{
  "num_hidden_layers": 14,
  "hidden_size": 384,
  "n_experts": 16,
  "experts_per_token": 1,
  "d_expert": 320,
  "d_shared_expert": 0,
  "hidden_act": "tanh_gelu",
  "moe_layers": [1, 2, 3, 4, 5, 6, 7, 8, 9, 10, 11, 12, 13],
  "router_score": "sigmoid",
  "normalize_top_k": false,
  "routed_scale": 2.0,
  "balance_loss": 0.00311,
  "balance_bias": false,
  "router_cosine_scale": 14.0,
  "init_std_router": 0.00702,
  "lr_router": 0.000612,
  "num_attention_heads": 6,
  "num_key_value_heads": 6,
  "head_dim": 64,
  "vocab_size": 4096,
  "norm": "layernorm",
  "norm_place": "pre",
  "norm_eps": 1e-05,
  "positions": "rope",
  "rope_theta": 10000.0,
  "rope_fraction": 0.5,
  "qk_norm": false,
  "attn_scale": 0.125,
  "tie_word_embeddings": false,
  "parallel_block": true,
  "init": "trunc",
  "init_std_qkv": 0.0168,
  "init_std_o": 0.0,
  "init_std_up": 0.0168,
  "init_std_down": 0.0,
  "optimizer": "muon",
  "learning_rate": 0.00559,
  "lr_mult_qkv": 0.7,
  "lr_mult_o": 2.0,
  "beta1": 0.9,
  "lr_head": 0.00486,
  "warmup_steps": 200,
  "schedule": "wsd",
  "decay_fraction": 1.0,
  "decay_shape": "pow",
  "final_lr_fraction": 0.0,
  "batch_tokens": 32768,
  "max_seq_len": 1024,
  "doc_mask": true,
  "z_loss": 1e-05,
  "train_tokens": 316100000,
  "max_steps": 9647,
  "dataset": "wikipedia_en"
}
Below are experts of layer 7 (counted from 0) of a mixture-of-experts language model. Rows are named router (the router's row for the expert) and show model dimensions 192-255. Each number is 128 + 32 x the weight over its row's rms, rounded and kept within 0 to 255.
Before each expert's rows: a language model's description of what the expert responds to. This comes from a sample of Wikipedia text that the model never trained on.

# expert 11
What it handles: Second piece after capital
router [ 55 114 142 128 124 101 145 141 142 115 139 154 128 113 183 128 108 109 121 110 113 186 121 209  84 123 120 105 138 159 124 172  74  95  84 197 132 135 129 128 118  79 188 129 131  85 123 204 130 139  74  92 163  68 214 115 133 110  96 142 157 116 146  68]

# expert 4
What it handles: List dashes and periods
router [168 143 159 116 148 116 114 141 106 190 141 171 132 122 141  69 134 144 164 186 184 145 146  94 161 127  87 142 137 114 110 107 142 123  91 217 137 108 132 105 123 163 138 113 162 131 128 141 138 120 116  89 120  61  89 112 130  78 135  91  55 119 119 127]

# expert 14
What it handles: Digits and hyphenated pieces
router [133 112 126  95 114 138 126 127 112 139 121  96 110 126 138 101 100 162 139 138 128 173 118 163 110 157 110 109 144 141  46 165 156 123 133 121 131 167 180 118 131  91 151  83 126 101 123 195 118 103 134 103 152 137  81 171  49 222 137 149  80 115 117 181]

# expert 2
What it handles: Space before numbers
router [128 102 120 198 138  73  96  79  90 141 114 193  84 163 144 147 142 172 144 160 177 147 154 150  51 156 111 153 135  95 132 139 153 108  72 145 141  71  85  95 156 104 137 144 116 118 101 170 104  82 148 130 117 116 133 140 133 140 137 128 125 161 105 139]

# expert 13
What it handles: Line breaks and markup
router [112 143 100 112 114 110 134  90  97 132 129 143  48 153 150 153 103 109 120 110 141 116 153  68 140  63 114 130 120 184 113  43  83  92  88 147 129  70 110 150 130 150 215 150 105  84 164 139 130 156 217 125 172 163 190 134 200 126 148 131  84 116 148  96]

# expert 12
What it handles: Commas and conjunctions
router [ 50 140 160  87 103 103 104 149 152  87 125 178  61  97 152 118 131 135 144 125 180 127 109 122  47 132 132 165  81 181  95 151 134 142  33 139 151 108 105 105 137 131 145 135 126 122 108 166 117 109 111 139 165 109 155 159 178  75 136 172 136 125 126 178]

# expert 7
What it handles: Function words, taxonomy prose
router [ 93 109  74 112 112 123 128  85 103 132 155 128  95  15 126  46 132 154 175 101 169 127 165 121 136 184 154 129 108  90 151  26 123 156 124 126 129 136 153 133  71 123 143 169 158 109 163 107 121 116 172 114 101  88 118  76  42 186 114 114 126 135  80 127]

# expert 6
What it handles: Table cell separators
router [102 157 107 101 110  92  96 163 159 140 162 126  74 152  86 129 146 144 142 112 183 111 171  55  97 146  81  97 135 122 145 136  94 106  49 146 147 141 100  97 145 152 106 142 194  53 140 168 112 119  88  51 118  80 141 138 126 107 171 103 156 126 109  92]

# expert 9
What it handles: Final vowels of names
router [102 166 137 162 157  85 131 161 146 151 125 164  84 141 143 157 146 141 153 177 138 189 115 150  61 116 106 116 123 161 139 181  98 119  71 151 134 131  90 109 162 146 127 173 109 146 170 148  79 125  96 124 172  86 186 116 130  78  72  82 151 158 138 113]

# expert 15
What it handles: Digit 1 and word endings
router [ 28 168 114 157 118 123  79 122  76 127 143  79 107  97 173 183 145  82 166  68 151 131 112 129 106 111  90 102 101 145 132 154 110  90 122 143 135 139  89 141 137 197 117  70 119 120  80 134 111  93  96 124 143 112 174 144 103 158 106 150 102 171 156 139]

# expert 0
What it handles: Sports and census stats
router [141 177 152 126 131  92 139 129 114 146 117  67 116 162 153 134 167 131  85 133  89 142 114 104 105 149  92 173 156 157 101 130 114 108 116 164 117 110 139 115 146  57  97 105 174  47 128 161  84 146  57 151 182  79 175 137 158 151 116 135  97 114 106  69]

# expert 10
What it handles: Mid-word pieces, "of"
router [103 153 164 129 126 107 128 126 167 104 133 168  81 175  96 118  87 112 140 104 153 141  89 136  83 150 126 142  72 106 100 178 125 136 111 150 141 139 111  75  97 110 139 124  96 124 191 161 100 139 140  78 128 127 179  95 174 126 101 179 170 114 163 137]

# expert 8
What it handles: Word-initial fragments
router [ 54  98 135 106 144 140  83 161 126 107 154 166 119  74 111 121 165 168 143 122 166 113 138 187  74 111 153 118  78 109 133 131 115 161  94 118 114 120 170  98 138 117 177 135 140 140  66 160 177 133 157  99  48 129 136 149 116 109 141  96 191 124  84 111]

# expert 3
What it handles: Mid-word consonant fragments
router [ 87 205 131 188 130 109 128 130 120 133 152 155 121 126 114 102 140 121 132 170 145 142 130  47  84 152 119 145 147 159  62 132 134  92 159 150 163 137 133 105 103 161 151 113 109 118 132 136  79 130 184 112 151 113 111 187 175 174 124 165  90 175 113 129]

# expert 1
What it handles: Noun-forming suffixes
router [124 204 129 202 142  94 111 152  93 114 149 132 163 172 101 141 135 126 151 109 203 115 139 100 114 104 169 156 135 112 118 149 100 105 124 136 122 174 123 102 139 172 140 114  96 127 133 151 125  60 130 130 106 124 150 198 157 168 206 141 132 149 104 165]

# expert 5
What it handles: Name and year fragments
router [ 53 162 128 211 122 165 145 144 134 140 126  97 122 156 120  98 132 124 162  96 158 135 118 104  96 135  80 154 142 133 120 155  17 154 122 167 190 122  64  81 107 122 183 107 104  89 153 133  79 129 121  93 158  88 126 176 136 142 179 150 100 131 134 157]